config.toml
num_hidden_layers = 10
experts_per_token = 1
router_score = "softmax"
router_z_loss = 0.001
lr_router = 0.000328
vocab_size = 2048
batch_tokens = 32768
max_seq_len = 384
train_tokens = 240400000
Below are experts of layer 3 (counted from 0) of a mixture-of-experts language model. Rows are named router (the router's row for the expert), up (a neuron's input weights, with its number) and show model dimensions 0-159. Each number is 50 + 10 x the weight over its row's rms, rounded and kept within 0 to 99.
Before each expert's rows: "gets" lists some tokens that make up at least twice as much of what it gets as of all text. This comes from a sample of Wikipedia text that the model never trained on. Tokens count by the router's weight.

# expert 3
gets: " a", " p", " f", " was", " s", " c"
router:37 42 35 44 66 34 30 66 42 55 44 57 44 35 53 52 49 51 55 63 55 53 36 49 41 66 45 44 59 44 55 70 56 54 39 53 51 32 44 59 53 57 43 33 62 44 62 53 69 47 58 47 46 70 73 54 44 55 53 49 28 64 36 46 43 33 49 37 50 42 51 31 47 45 64 44 51 48 45 39 53 59 41 54 49 55 36 45 66 59 40 55 51 36 44 56 58 45 57 42 44 50 45 45 42 47 57 49 61 52 42 48 71 62 64 54 42 35 64 44 37 51 55 53 63 29 41 45 62 55 47 36 64 64 45 59 56 51 38 51 42 74 46 67 64 55 45 38 61 52 46 46 60 42 49 30 61 65 49 50
up56:53 62 42 42 62 67 52 46 63 45 44 47 74 46 62 36 40 55 61 73 44 48 28 56 37 44 60 62 61 35 46 46 40 46 44 53 50 53 55 38 40 52 58 40 46 57 50 47 44 33 58 56 51 55 59 61 33 53 56 44 67 58 50 49 39 36 44 56 43 36 55 47 50 38 63 54 41 61 41 54 44 40 24 51 54 49 42 58 74 56 48 38 51 37 34 49 60 59 43 39 52 51 48 48 66 52 77 60 50 57 62 55 56 55 71 46 29 39 37 58 68 49 67 45 49 46 63 53 50 42 37 47 39 47 52 44 57 68 56 60 54 42 44 52 50 45 63 51 72 40 50 53 47 33 36 62 60 53 44 54
up57:53 52 55 44 57 51 30 59 52 53 65 48 59 47 51 57 48 48 51 51 48 49 61 56 51 49 38 35 53 36 37 63 49 34 45 42 41 49 52 53 46 47 57 33 47 47 48 44 50 51 37 59 38 61 43 48 42 54 45 47 51 48 39 56 45 55 49 57 41 43 55 51 39 53 43 45 69 57 39 59 53 60 54 60 66 37 39 44 40 62 59 38 41 61 48 59 37 42 86 27 46 54 27 59 42 42 38 58 52 68 62 44 54 46 58 58 43 41 36 52 52 37 53 48 69 41 68 20 50 43 49 47 47 53 56 70 48 49 41 30 39 47 18 46 53 53 65 48 55 44 55 64 55 58 41 74 55 62 49 55
up58:64 48 37 52 42 46 47 64 61 53 62 47 59 43 67 57 22 40 50 36 40 52 49 29 71 51 57 58 50 34 51 52 65 49 45 57 29 56 40 46 36 47 47 42 50 56 47 42 57 43 51 54 52 57 45 50 48 29 39 46 56 61 46 41 56 70 51 45 48 42 50 44 63 70 49 60 62 47 48 45 43 60 46 61 59 43 54 48 48 55 47 61 32 40 48 56 60 50 68 48 53 52 58 38 52 60 59 13 52 56 54 57 54 51 50 74 36 53 67 49 43 51 61 51 65 49 48 76 53 38 51 58 46 41 52 39 53 49 37 48 54 37 62 37 50 33 35 51 48 32 65 56 42 48 32 40 51 59 43 45
up59:47 60 45 61 56 46 44 41 45 37 52 68 42 56 49 47 44 34 45 64 51 31 55 62 61 55 31 53 61 53 49 44 58 54 55 43 45 37 53 39 28 23 59 68 56 66 47 55 51 61 44 57 49 62 40 27 40 67 51 25 41 63 52 43 48 46 39 51 50 65 63 56 49 78 57 44 46 44 43 57 68 35 38 36 49 37 62 50 34 51 55 48 50 67 41 41 58 60 53 46 50 66 44 51 45 47 68 51 57 69 45 46 46 50 67 57 65 58 54 66 49 42 40 59 68 41 28 45 54 56 51 56 49 47 51 52 58 52 43 47 50 51 59 43 54 40 59 48 43 55 47 54 40 46 55 36 73 51 39 43
up60:44 55 45 26 59 38 58 50 59 50 56 48 56 49 58 59 40 61 47 47 73 54 37 28 56 32 51 43 54 28 52 48 48 53 66 55 52 51 58 73 58 54 56 49 52 67 35 67 36 56 61 43 37 45 45 54 54 71 48 39 53 36 33 40 36 55 69 42 64 60 41 44 59 39 39 39 50 58 50 40 54 60 47 43 42 50 67 56 61 59 55 56 67 49 32 50 63 55 67 61 39 59 48 61 54 51 61 48 58 43 56 53 48 38 42 27 49 51 34 36 47 47 44 62 52 60 56 76 41 42 47 53 60 57 53 62 60 49 42 55 43 52 62 48 58 34 59 47 37 56 45 54 40 69 53 45 54 59 60 47
up61:65 49 40 49 53 43 48 65 56 55 41 48 60 27 59 59 51 60 57 61 50 71 44 57 41 50 52 61 42 52 56 44 43 50 64 58 35 41 52 33 58 53 39 57 48 46 58 57 33 58 37 41 36 76 78 64 49 37 51 57 41 47 59 62 55 49 52 67 51 71 54 47 58 60 58 41 49 52 52 49 35 39 48 33 51 54 42 72 52 27 47 38 61 33 63 46 51 56 66 43 45 41 32 49 59 52 48 42 44 50 52 53 41 63 69 53 46 48 47 28 43 57 56 47 49 55 39 57 45 47 32 56 28 48 45 57 27 48 64 53 51 58 36 55 55 45 40 33 38 43 50 43 59 46 46 42 47 50 62 49
up62:38 53 60 57 61 47 43 50 64 41 63 63 45 34 35 36 51 59 71 46 68 24 56 40 46 40 51 42 60 62 51 46 57 53 50 57 43 47 25 42 59 81 59 44 34 55 64 47 40 41 54 54 45 53 47 51 35 56 46 44 44 47 36 56 58 52 46 50 52 53 41 43 48 42 50 57 46 47 51 50 60 45 56 45 41 60 38 39 49 56 69 48 65 45 70 52 39 45 39 55 52 50 61 56 52 51 56 39 53 50 49 46 48 55 44 46 46 70 58 60 47 51 48 37 51 63 49 39 42 65 48 43 60 58 28 50 48 53 53 54 57 52 64 38 76 55 66 57 48 50 81 56 58 54 52 28 38 70 66 57
up63:32 39 48 41 52 37 55 55 38 57 55 47 39 64 45 51 61 66 67 63 53 55 43 57 55 63 45 48 59 54 49 45 57 38 49 49 46 53 57 50 50 61 46 58 59 30 44 38 46 57 47 51 59 70 54 33 57 48 37 53 68 52 32 52 72 48 67 52 45 64 44 52 51 63 72 56 45 57 54 42 40 40 45 54 63 37 51 54 44 62 58 65 45 46 36 59 49 51 33 46 56 57 66 31 49 45 50 55 48 59 48 53 40 53 42 57 31 45 57 47 60 58 48 51 48 50 58 53 23 39 25 39 52 63 43 47 44 69 61 56 59 24 60 56 51 58 62 40 45 57 69 34 51 46 60 46 42 70 35 43
up64:59 47 43 53 57 53 62 45 56 47 24 53 52 37 52 60 57 66 65 55 47 39 47 43 41 52 48 41 30 37 36 34 49 48 46 54 51 39 40 66 65 55 44 41 49 33 54 34 74 46 26 53 46 52 47 58 50 60 62 69 64 44 57 40 59 39 57 50 62 57 58 51 42 60 62 63 52 41 44 50 46 51 50 51 49 42 55 78 66 41 42 58 54 54 36 48 37 49 67 53 52 57 60 46 46 52 62 47 52 51 52 55 19 64 60 35 40 43 54 43 56 45 61 35 52 47 51 59 54 32 56 43 62 66 56 54 34 60 44 51 57 42 37 36 48 47 49 56 55 54 42 44 27 43 62 57 35 63 58 54
up65:60 37 41 43 49 48 61 56 67 53 66 52 56 42 74 35 67 45 40 48 36 56 39 42 55 50 46 49 52 45 55 70 40 54 59 51 41 49 45 40 42 52 60 35 41 55 49 54 38 63 38 68 42 33 41 33 55 59 59 47 60 38 45 40 43 45 51 43 38 52 48 39 30 75 51 50 60 34 70 46 49 57 25 58 44 61 59 43 50 49 43 44 60 39 65 46 64 46 60 37 44 51 60 65 52 53 38 46 37 43 52 53 45 64 59 51 48 56 48 54 40 52 59 55 46 44 55 60 63 49 56 40 28 71 60 60 39 50 54 40 38 52 62 63 62 47 75 65 45 47 44 33 50 50 55 49 52 50 42 62
up66:40 41 48 40 50 37 54 51 55 50 56 47 60 65 66 56 41 59 52 50 43 56 46 56 47 64 57 48 48 45 50 49 60 51 30 58 39 52 79 58 32 49 32 55 54 52 49 55 51 54 60 56 36 55 37 42 53 32 44 69 54 27 37 35 42 59 66 64 44 51 47 43 50 50 57 56 58 69 54 47 47 53 40 38 22 44 52 44 38 54 47 36 36 58 61 54 61 40 53 61 49 57 56 64 69 52 52 48 63 53 50 46 53 46 54 53 60 28 67 34 63 56 53 32 47 60 41 51 39 36 36 47 63 60 49 55 55 43 31 49 43 66 37 44 50 57 48 60 42 64 26 47 55 58 58 51 52 49 30 62
up67:43 41 38 45 54 58 38 54 64 43 61 61 35 64 55 45 55 46 45 50 27 32 45 63 45 52 55 27 42 62 51 22 36 52 44 33 24 51 52 48 43 50 45 31 36 59 47 47 51 29 47 45 25 38 42 56 36 70 44 47 51 38 62 55 42 57 73 55 48 76 43 48 62 44 54 63 44 47 38 63 33 62 43 49 72 52 43 36 56 44 46 44 58 61 60 39 46 48 68 46 64 49 52 38 57 42 47 51 54 42 53 70 43 47 59 53 44 49 55 38 44 52 55 63 43 30 46 51 63 53 48 40 45 66 50 53 49 58 46 46 50 37 58 41 55 39 45 51 48 49 53 54 44 52 50 47 44 61 44 48
up68:37 39 54 42 48 43 46 47 43 41 50 57 62 42 37 43 48 61 31 55 42 32 51 61 47 52 40 71 62 47 57 44 65 57 44 38 43 63 40 52 53 42 55 71 41 62 53 25 48 47 56 48 53 46 47 26 42 58 38 59 35 62 47 63 30 61 41 64 37 56 66 39 48 40 50 40 54 49 54 45 41 58 40 53 40 36 34 62 52 56 49 42 53 32 35 61 42 42 36 40 45 61 58 36 36 63 57 25 49 43 45 61 36 55 41 52 46 50 48 44 47 48 47 43 51 40 44 52 69 44 44 33 50 46 49 37 50 58 33 58 39 53 46 54 40 41 39 39 60 47 53 59 69 64 52 42 31 37 57 58

# expert 2
gets: " in", " on", " of", " In", "1", " for"
router:41 41 35 44 62 46 61 65 45 36 35 52 39 54 51 44 44 57 51 40 53 41 47 44 29 43 31 51 48 54 49 36 42 35 45 64 46 54 65 47 61 58 43 57 49 47 63 50 55 40 44 60 45 53 56 35 37 60 40 57 51 51 40 36 39 52 38 58 36 43 66 52 58 62 61 34 53 39 26 45 43 62 38 41 51 44 45 42 55 56 38 44 36 50 79 56 60 52 48 34 44 58 56 50 44 69 56 42 57 58 42 55 53 59 47 42 68 52 44 47 55 38 62 55 60 53 50 45 60 37 38 52 53 65 51 64 54 51 55 48 37 45 56 58 35 43 66 64 56 50 72 76 47 53 67 39 49 54 29 30
up56:23 44 33 61 63 43 39 60 44 58 64 43 40 47 58 57 46 57 59 52 35 48 49 58 51 45 46 43 68 53 33 38 57 48 42 43 39 51 58 49 58 72 48 61 42 63 60 44 54 56 70 52 51 47 44 48 50 60 59 52 34 56 56 61 45 64 64 60 57 51 66 52 45 66 41 55 54 59 57 49 38 52 39 57 57 47 40 57 46 43 45 36 77 46 51 46 56 64 54 42 56 35 47 55 48 73 54 61 41 41 30 37 42 42 51 53 55 41 39 58 57 26 49 34 31 34 50 46 52 60 52 62 39 69 56 50 54 41 47 58 53 60 39 48 71 53 60 55 47 69 35 49 60 53 68 61 59 54 60 53
up57:37 50 51 34 47 35 45 78 43 32 49 67 56 55 45 54 47 48 57 55 67 36 45 44 48 43 48 64 48 35 48 44 67 59 47 46 48 35 65 37 62 47 47 41 44 70 50 54 48 70 46 74 53 55 39 50 44 54 42 49 48 46 76 42 58 48 54 40 54 47 39 53 35 58 65 62 56 57 59 45 52 46 57 45 45 55 49 51 46 33 45 51 43 56 49 37 51 49 52 32 56 60 53 53 46 42 36 37 50 51 37 54 32 64 49 63 56 58 35 49 17 61 55 55 52 50 47 49 59 21 45 33 45 54 69 63 49 41 39 46 44 61 46 47 62 59 62 40 47 53 57 36 56 39 46 38 58 47 39 65
up58:47 63 40 40 47 58 43 57 43 33 45 43 59 64 28 40 37 30 49 48 51 35 62 58 53 53 30 50 61 38 37 52 63 54 39 46 46 53 47 42 56 46 61 37 50 51 53 44 48 55 61 53 44 71 60 42 44 44 45 68 46 55 39 55 57 42 49 56 40 46 61 49 56 45 56 36 54 34 51 45 48 44 41 51 54 60 59 47 60 35 49 44 53 65 68 43 50 44 41 54 60 50 24 55 56 42 44 45 50 50 50 44 48 37 50 78 30 44 50 32 56 49 55 49 53 53 43 53 41 36 13 59 60 42 32 55 59 35 41 46 48 55 50 49 70 56 37 49 61 48 44 26 36 48 71 42 48 43 56 59
up59:48 57 50 57 65 55 35 54 37 42 44 61 50 53 67 58 41 55 39 45 36 37 44 33 43 51 37 57 34 48 45 48 55 42 51 59 52 35 51 70 52 62 46 66 54 62 49 41 41 53 53 64 42 55 41 53 52 25 44 63 42 38 63 64 42 44 41 42 48 58 55 37 50 56 51 47 60 57 23 69 52 73 46 51 47 67 49 46 57 39 52 34 35 47 51 46 76 38 46 48 42 48 58 49 55 39 54 54 59 50 77 33 48 52 64 68 55 48 52 49 51 43 61 64 43 51 43 57 55 40 47 54 54 48 55 73 51 48 51 58 66 32 46 66 28 50 46 62 62 61 49 43 34 57 48 51 55 37 51 55
up60:51 41 44 39 45 44 52 43 53 58 64 53 53 46 59 51 41 52 64 44 40 52 37 72 47 50 58 63 39 49 40 64 56 38 37 56 35 51 59 37 42 66 45 53 51 43 62 60 75 63 47 47 51 66 67 55 32 51 51 44 55 57 42 42 56 50 31 68 46 49 64 29 35 60 75 64 52 46 54 36 45 49 35 39 36 61 41 52 44 52 69 35 35 49 56 47 46 50 52 46 78 48 31 32 54 48 46 65 50 60 54 45 50 46 52 57 40 55 40 60 64 33 60 60 40 49 47 53 53 53 43 61 57 66 40 58 32 52 47 38 44 54 54 41 51 48 63 43 32 48 55 58 65 62 63 54 50 59 53 56
up61:48 49 33 41 50 48 49 66 51 45 69 56 53 51 52 43 43 68 59 49 59 49 34 59 55 59 50 50 45 64 66 54 45 44 55 48 65 48 51 45 37 62 41 68 41 58 39 64 42 30 61 55 59 53 37 68 38 45 43 50 43 70 43 59 61 44 37 45 36 47 41 31 63 47 35 54 50 39 32 25 57 34 59 46 40 41 59 49 49 45 42 61 63 59 47 62 53 38 70 61 55 49 54 48 29 47 37 46 48 50 31 32 59 49 53 36 51 55 51 41 62 52 48 41 63 44 36 58 43 50 59 49 48 60 56 49 63 60 46 68 37 56 76 58 59 51 44 39 38 59 48 56 61 42 51 52 55 53 32 43
up62:54 56 42 29 71 37 52 60 47 47 36 59 44 61 49 30 50 66 67 61 46 42 38 85 55 61 51 46 58 45 39 54 42 45 55 45 38 53 48 28 49 44 52 58 59 51 33 49 52 44 68 46 74 40 51 53 48 50 63 54 39 68 43 64 43 37 59 55 57 45 48 46 76 62 69 46 58 56 43 42 36 52 41 53 71 66 40 64 56 53 43 43 57 55 50 45 44 41 43 44 45 66 54 57 71 30 51 60 38 61 59 43 44 43 56 60 49 45 51 54 49 30 48 47 41 46 58 64 45 47 45 64 46 53 52 39 51 49 53 45 46 57 53 64 53 48 64 60 55 65 51 40 48 42 36 51 36 54 56 49
up63:56 52 53 37 62 41 48 43 42 56 42 42 33 41 49 46 38 43 35 68 47 37 50 34 50 49 47 40 32 54 47 54 54 37 50 62 51 31 75 56 53 55 54 47 18 65 59 52 66 33 58 37 51 71 46 47 59 43 48 57 62 58 43 57 65 43 54 63 50 51 49 47 48 64 42 36 59 35 45 55 53 42 60 53 60 45 64 53 71 42 32 61 51 58 54 47 52 58 51 47 51 41 54 57 55 64 55 40 61 42 47 54 60 65 50 29 59 39 43 48 46 50 52 71 43 49 36 58 63 52 45 42 63 43 33 39 56 66 53 54 46 65 40 65 59 42 71 52 37 50 39 57 44 61 53 54 30 54 48 52
up64:56 46 41 44 55 38 57 68 54 55 35 64 42 50 39 40 58 47 52 60 49 51 46 57 50 60 46 54 60 62 54 46 37 63 46 47 49 47 30 49 34 55 45 37 35 58 52 51 47 46 46 40 51 48 53 57 39 66 47 36 49 71 70 46 37 37 52 38 26 51 51 45 70 40 44 63 45 46 34 49 56 56 52 59 39 45 47 43 58 49 68 45 30 52 55 25 56 34 45 48 74 53 32 50 59 52 54 53 43 62 47 71 71 40 35 58 52 57 31 43 30 45 40 63 45 21 48 47 45 63 60 44 58 53 51 59 46 46 53 53 64 51 65 62 62 48 47 53 62 52 52 50 36 54 52 47 57 56 44 56
up65:56 66 36 44 54 55 35 55 43 30 43 66 59 45 45 66 63 52 47 50 48 63 42 55 57 54 51 52 53 51 59 61 58 36 50 65 32 46 57 55 62 63 39 38 37 44 46 54 41 26 57 70 46 45 37 30 58 67 50 53 52 46 54 45 72 46 62 60 55 52 61 60 66 57 49 36 54 47 44 54 48 54 71 43 36 60 39 31 39 39 44 53 55 44 54 44 54 61 39 41 37 51 65 45 43 70 51 44 51 51 51 62 40 55 41 30 52 39 31 58 63 44 58 40 39 35 58 56 74 47 38 50 55 41 33 44 62 48 65 42 49 56 65 57 66 55 41 54 55 45 50 58 43 53 43 42 49 64 45 41
up66:45 43 41 33 51 47 53 47 61 42 61 40 41 53 57 54 51 61 49 49 52 43 44 66 47 47 45 45 34 21 43 36 51 44 32 37 40 57 37 57 36 47 46 31 44 51 63 45 45 59 51 65 57 23 61 53 24 39 43 46 55 49 55 59 56 55 62 57 50 64 59 55 44 53 46 39 51 50 62 54 47 55 58 43 35 40 57 59 70 52 55 64 49 39 34 41 54 35 53 47 50 53 70 63 64 46 46 45 40 52 27 36 78 39 63 44 59 48 34 52 55 53 45 52 61 37 48 51 61 50 47 44 62 54 45 40 58 37 56 48 57 52 39 48 48 33 47 38 63 39 66 62 42 28 47 50 45 52 63 56
up67:43 48 49 40 65 54 57 68 57 55 29 46 30 55 58 43 64 43 55 56 73 49 62 58 22 49 46 41 58 68 62 53 53 53 40 50 30 44 43 40 58 60 61 52 37 54 72 66 50 57 60 35 53 53 40 27 32 51 44 53 48 63 36 39 65 63 43 50 58 39 51 46 41 34 41 48 57 44 70 37 50 50 55 48 58 44 63 33 47 65 43 53 49 39 74 42 38 48 50 35 53 43 58 51 50 45 46 46 40 48 58 47 47 48 51 58 56 45 66 46 42 47 45 47 35 54 59 46 52 57 48 60 62 39 48 39 47 58 50 52 44 70 68 54 57 43 38 72 67 43 45 44 67 56 51 52 54 54 51 51
up68:44 63 40 66 53 41 56 60 49 57 50 51 49 44 62 56 55 51 37 53 30 49 31 60 42 57 64 43 54 46 53 44 51 49 46 32 42 31 26 71 26 48 43 50 57 57 47 54 59 48 47 71 42 55 47 41 55 68 53 38 52 59 37 42 50 62 49 64 56 40 65 56 40 71 32 41 54 59 55 45 64 52 35 53 53 48 44 45 45 47 55 48 45 38 54 45 45 47 55 40 60 52 48 58 48 57 47 38 44 50 50 41 43 60 48 42 53 18 42 40 42 57 65 70 48 52 46 42 43 43 31 25 55 26 52 58 49 48 51 49 41 63 56 54 40 55 63 58 51 58 61 71 50 39 42 56 67 55 36 44

# expert 1
gets: "-", " |", "\n", " |\n", "|", "0"
router:37 52 36 49 69 50 59 60 58 31 44 64 35 52 59 33 45 70 33 58 51 38 56 43 40 45 40 47 50 44 39 41 33 22 48 67 44 61 64 46 47 58 38 52 47 42 48 49 55 56 40 57 40 53 51 38 38 65 45 35 54 50 48 47 57 42 52 54 31 52 51 49 56 64 51 40 56 39 41 49 51 76 36 34 43 40 43 48 47 53 48 55 37 45 60 64 59 62 37 36 56 59 48 57 48 58 57 41 46 64 54 45 57 59 65 45 48 49 55 37 65 45 36 68 58 46 37 47 53 56 46 56 60 67 42 49 65 34 51 51 50 62 41 57 49 42 61 75 61 46 71 62 49 41 65 46 47 58 38 42
up56:50 59 42 43 59 56 44 43 54 62 58 45 52 51 50 59 54 55 52 51 57 52 35 53 58 46 56 36 56 15 45 65 37 46 44 54 56 60 57 49 56 48 63 49 45 46 71 39 35 55 45 43 47 43 56 73 38 51 48 38 48 59 41 63 42 47 37 35 48 47 75 48 48 59 45 51 58 60 47 38 55 70 50 32 74 49 52 54 53 40 47 49 43 42 65 75 35 57 41 35 63 50 60 42 53 61 26 65 56 48 45 60 70 55 41 46 45 39 52 54 64 39 64 48 44 39 41 40 60 42 40 48 42 50 38 40 45 41 41 40 39 58 51 40 38 55 66 48 55 55 41 70 53 41 34 53 55 56 37 39
up57:36 54 49 36 57 54 47 42 58 44 32 51 35 36 58 56 48 65 56 67 40 48 45 76 51 55 46 49 30 46 23 53 53 51 44 53 47 67 70 33 64 59 54 44 47 70 47 55 64 61 46 34 49 42 42 38 45 62 51 60 48 38 47 30 42 45 50 59 36 42 42 27 60 70 52 56 54 39 61 40 48 52 39 43 33 53 51 39 57 60 32 59 55 45 51 36 48 54 52 57 62 33 39 44 33 54 54 67 59 55 55 48 52 38 53 54 52 42 47 50 59 50 47 41 59 55 38 41 70 42 67 53 51 45 53 48 58 43 41 59 56 66 48 32 35 49 36 65 49 67 46 54 50 56 45 40 56 58 52 59
up58:53 62 46 52 64 54 58 57 59 26 61 42 36 66 51 61 39 42 38 54 47 51 32 36 56 59 55 40 68 62 58 40 51 42 44 62 47 50 48 39 46 47 48 52 62 45 39 57 54 35 35 34 51 82 25 47 37 43 37 53 59 64 42 60 62 52 44 60 46 53 45 34 44 59 49 53 56 39 53 51 55 44 47 56 43 40 52 45 53 34 48 43 56 60 66 66 48 55 59 63 44 58 62 47 35 61 59 38 45 55 56 56 49 62 49 47 52 46 53 40 48 48 46 47 62 60 58 24 47 26 60 57 49 62 32 42 53 45 37 47 63 70 47 24 41 64 47 35 50 48 52 54 48 41 57 35 42 56 51 55
up59:39 46 43 54 53 46 47 60 45 57 49 49 48 59 45 51 62 53 34 53 67 35 48 41 34 51 48 49 58 53 46 47 39 56 43 54 45 72 35 52 30 61 32 36 54 66 64 45 56 59 50 17 62 38 35 46 48 51 45 65 44 69 46 42 59 58 53 63 55 56 60 45 34 38 65 43 54 59 52 49 42 45 51 44 51 31 60 46 61 58 48 61 38 50 66 46 43 53 50 41 56 62 51 57 50 41 47 55 62 38 55 62 63 41 56 44 53 42 38 32 38 36 38 44 57 48 49 65 54 51 61 36 41 43 44 58 37 46 28 58 34 60 33 64 69 48 57 54 45 44 32 43 58 44 60 55 67 46 67 48
up60:36 55 47 40 47 53 48 55 45 39 52 53 37 61 74 43 60 41 53 50 45 54 38 42 37 63 47 45 47 47 63 38 58 47 53 62 35 44 46 60 51 58 42 36 72 60 56 46 74 53 35 52 56 48 29 48 56 44 60 28 60 51 71 43 59 54 42 46 43 53 53 48 57 38 58 48 46 62 57 52 38 52 51 53 43 37 47 45 47 23 31 65 46 39 30 59 36 47 48 56 51 63 52 49 51 59 56 45 50 40 35 47 50 43 54 43 53 53 70 39 54 58 55 69 65 40 23 61 65 38 47 30 56 64 58 56 64 54 58 62 47 55 54 57 52 41 51 48 47 32 52 50 60 72 39 51 41 50 42 40
up61:44 56 45 44 55 35 60 55 45 39 47 48 49 68 52 55 35 38 41 71 42 49 36 24 47 47 52 56 38 38 46 42 48 52 60 68 46 59 38 53 40 35 50 55 49 41 37 64 55 50 65 42 36 43 57 44 61 45 52 56 57 49 46 56 67 52 71 39 37 35 60 55 38 63 61 43 34 46 45 42 41 51 29 44 52 51 57 52 41 76 44 57 47 51 60 29 63 73 51 45 56 50 46 64 61 61 46 56 36 53 40 53 50 44 56 42 37 27 55 55 52 56 47 50 52 50 29 48 58 50 43 66 31 59 36 51 53 31 50 51 46 38 39 44 40 44 62 57 45 47 53 45 61 55 71 41 35 45 46 61
up62:47 53 61 65 68 61 32 51 33 56 43 41 42 59 34 82 44 59 52 39 34 47 44 62 62 50 39 57 58 53 43 68 75 43 48 42 53 43 42 55 44 52 45 36 58 57 43 58 56 55 51 42 39 69 45 44 55 36 47 51 41 59 45 50 44 44 45 43 55 26 50 51 56 63 52 35 47 47 56 37 62 42 48 41 43 49 53 60 46 59 31 55 30 42 34 52 60 61 49 43 47 54 40 65 43 39 27 51 51 67 55 36 69 40 60 54 54 50 68 43 56 54 48 71 52 36 71 40 46 49 43 59 53 49 46 52 41 53 63 48 56 61 54 50 47 56 41 61 56 50 42 77 48 49 50 51 54 59 50 38
up63:43 44 34 56 57 62 35 62 57 36 43 49 50 46 45 55 48 65 67 53 54 66 39 35 32 56 65 53 51 48 54 38 52 37 37 25 50 45 45 45 53 51 63 43 32 51 49 44 73 36 61 55 62 63 59 46 49 46 35 47 65 71 31 34 39 51 45 46 40 48 48 47 62 58 67 58 39 48 28 50 58 49 59 47 45 74 46 57 51 44 34 51 35 56 49 46 54 61 39 57 61 62 37 70 53 62 50 51 46 59 45 65 34 42 52 53 45 47 41 45 37 57 39 43 63 52 51 50 67 27 52 55 53 51 55 43 59 45 35 53 45 35 48 42 50 47 61 57 45 55 31 58 50 32 52 51 56 38 43 47
up64:48 59 55 38 49 47 36 57 47 48 60 58 41 52 58 50 52 43 47 61 62 38 49 46 67 27 58 57 49 51 45 65 42 52 64 46 35 48 41 52 57 55 60 55 62 64 55 64 55 40 41 47 65 57 64 39 59 56 66 64 49 57 46 65 55 53 38 49 53 45 46 47 58 66 60 37 46 51 56 42 62 51 50 54 51 75 48 63 53 46 49 58 40 52 47 28 40 32 38 43 54 46 66 59 45 58 62 44 46 64 46 48 49 73 53 57 66 63 39 36 58 63 53 65 72 44 51 30 52 68 41 41 42 50 62 67 78 46 50 48 57 66 50 52 46 54 56 57 77 50 60 45 48 37 59 46 61 53 63 44
up65:49 49 50 39 45 40 41 39 51 48 49 52 32 60 41 59 28 66 61 34 43 59 65 45 34 65 57 47 30 44 47 54 25 63 27 60 38 30 54 47 52 64 40 43 61 54 55 37 58 56 42 55 65 47 44 54 31 52 41 59 49 32 39 47 51 40 51 58 46 43 63 44 37 65 44 33 47 52 43 41 51 53 46 50 69 48 45 56 59 74 49 36 52 33 27 52 75 58 54 34 45 43 51 54 41 44 39 59 58 53 34 35 50 57 64 37 44 58 48 47 56 45 50 49 53 43 58 56 54 50 47 57 28 53 45 29 50 46 41 66 50 46 52 52 59 56 55 49 57 46 66 51 46 51 42 59 62 53 51 41
up66:51 55 48 49 45 42 38 69 54 43 42 37 39 44 48 37 48 30 35 42 74 50 47 51 62 57 61 62 59 67 53 51 69 29 37 45 36 44 65 35 46 55 54 55 42 45 51 39 67 39 60 51 50 54 59 35 60 62 40 59 41 54 49 56 52 50 48 55 43 54 44 42 61 55 41 40 43 63 55 50 45 63 39 50 46 48 62 31 33 34 46 43 48 46 54 52 34 41 34 58 61 64 40 53 27 49 53 40 42 51 58 43 60 51 47 61 45 45 52 50 66 67 32 54 64 34 45 39 72 35 43 48 48 48 41 49 42 65 53 42 45 59 46 54 51 35 37 41 62 26 45 49 63 39 52 43 42 68 59 47
up67:43 58 27 34 43 34 41 49 43 52 36 57 36 45 52 35 53 48 39 37 65 51 50 54 70 49 56 34 60 47 53 61 47 63 65 60 50 58 72 36 48 50 43 52 59 53 47 39 51 60 51 55 51 61 60 61 30 39 44 42 41 54 41 39 44 44 54 66 36 55 47 52 37 40 66 53 46 34 65 55 66 50 58 43 70 34 52 41 50 68 42 52 23 63 53 68 68 53 49 39 44 60 40 58 53 52 54 50 43 52 37 43 55 39 41 37 35 63 53 53 44 48 59 60 46 55 58 71 41 32 42 41 53 67 50 56 53 40 48 44 55 53 46 45 41 57 55 55 64 37 39 47 59 42 62 60 42 49 31 57
up68:39 51 61 40 42 41 49 53 42 55 52 49 45 50 56 54 67 50 43 63 45 48 65 47 53 41 41 58 46 29 44 63 43 41 40 50 65 50 52 37 47 55 47 54 49 43 44 49 65 37 42 48 59 57 51 74 42 45 32 44 64 48 50 42 39 34 52 55 59 43 51 53 39 51 52 53 67 34 46 47 60 59 50 51 63 48 28 51 44 54 42 48 67 32 60 41 69 49 59 21 59 66 51 54 47 58 49 54 37 35 45 36 51 55 62 52 30 79 45 42 40 40 30 44 45 31 34 35 57 56 57 56 47 69 40 53 79 52 41 44 63 48 47 46 46 46 40 42 43 56 50 55 66 61 55 56 51 47 57 61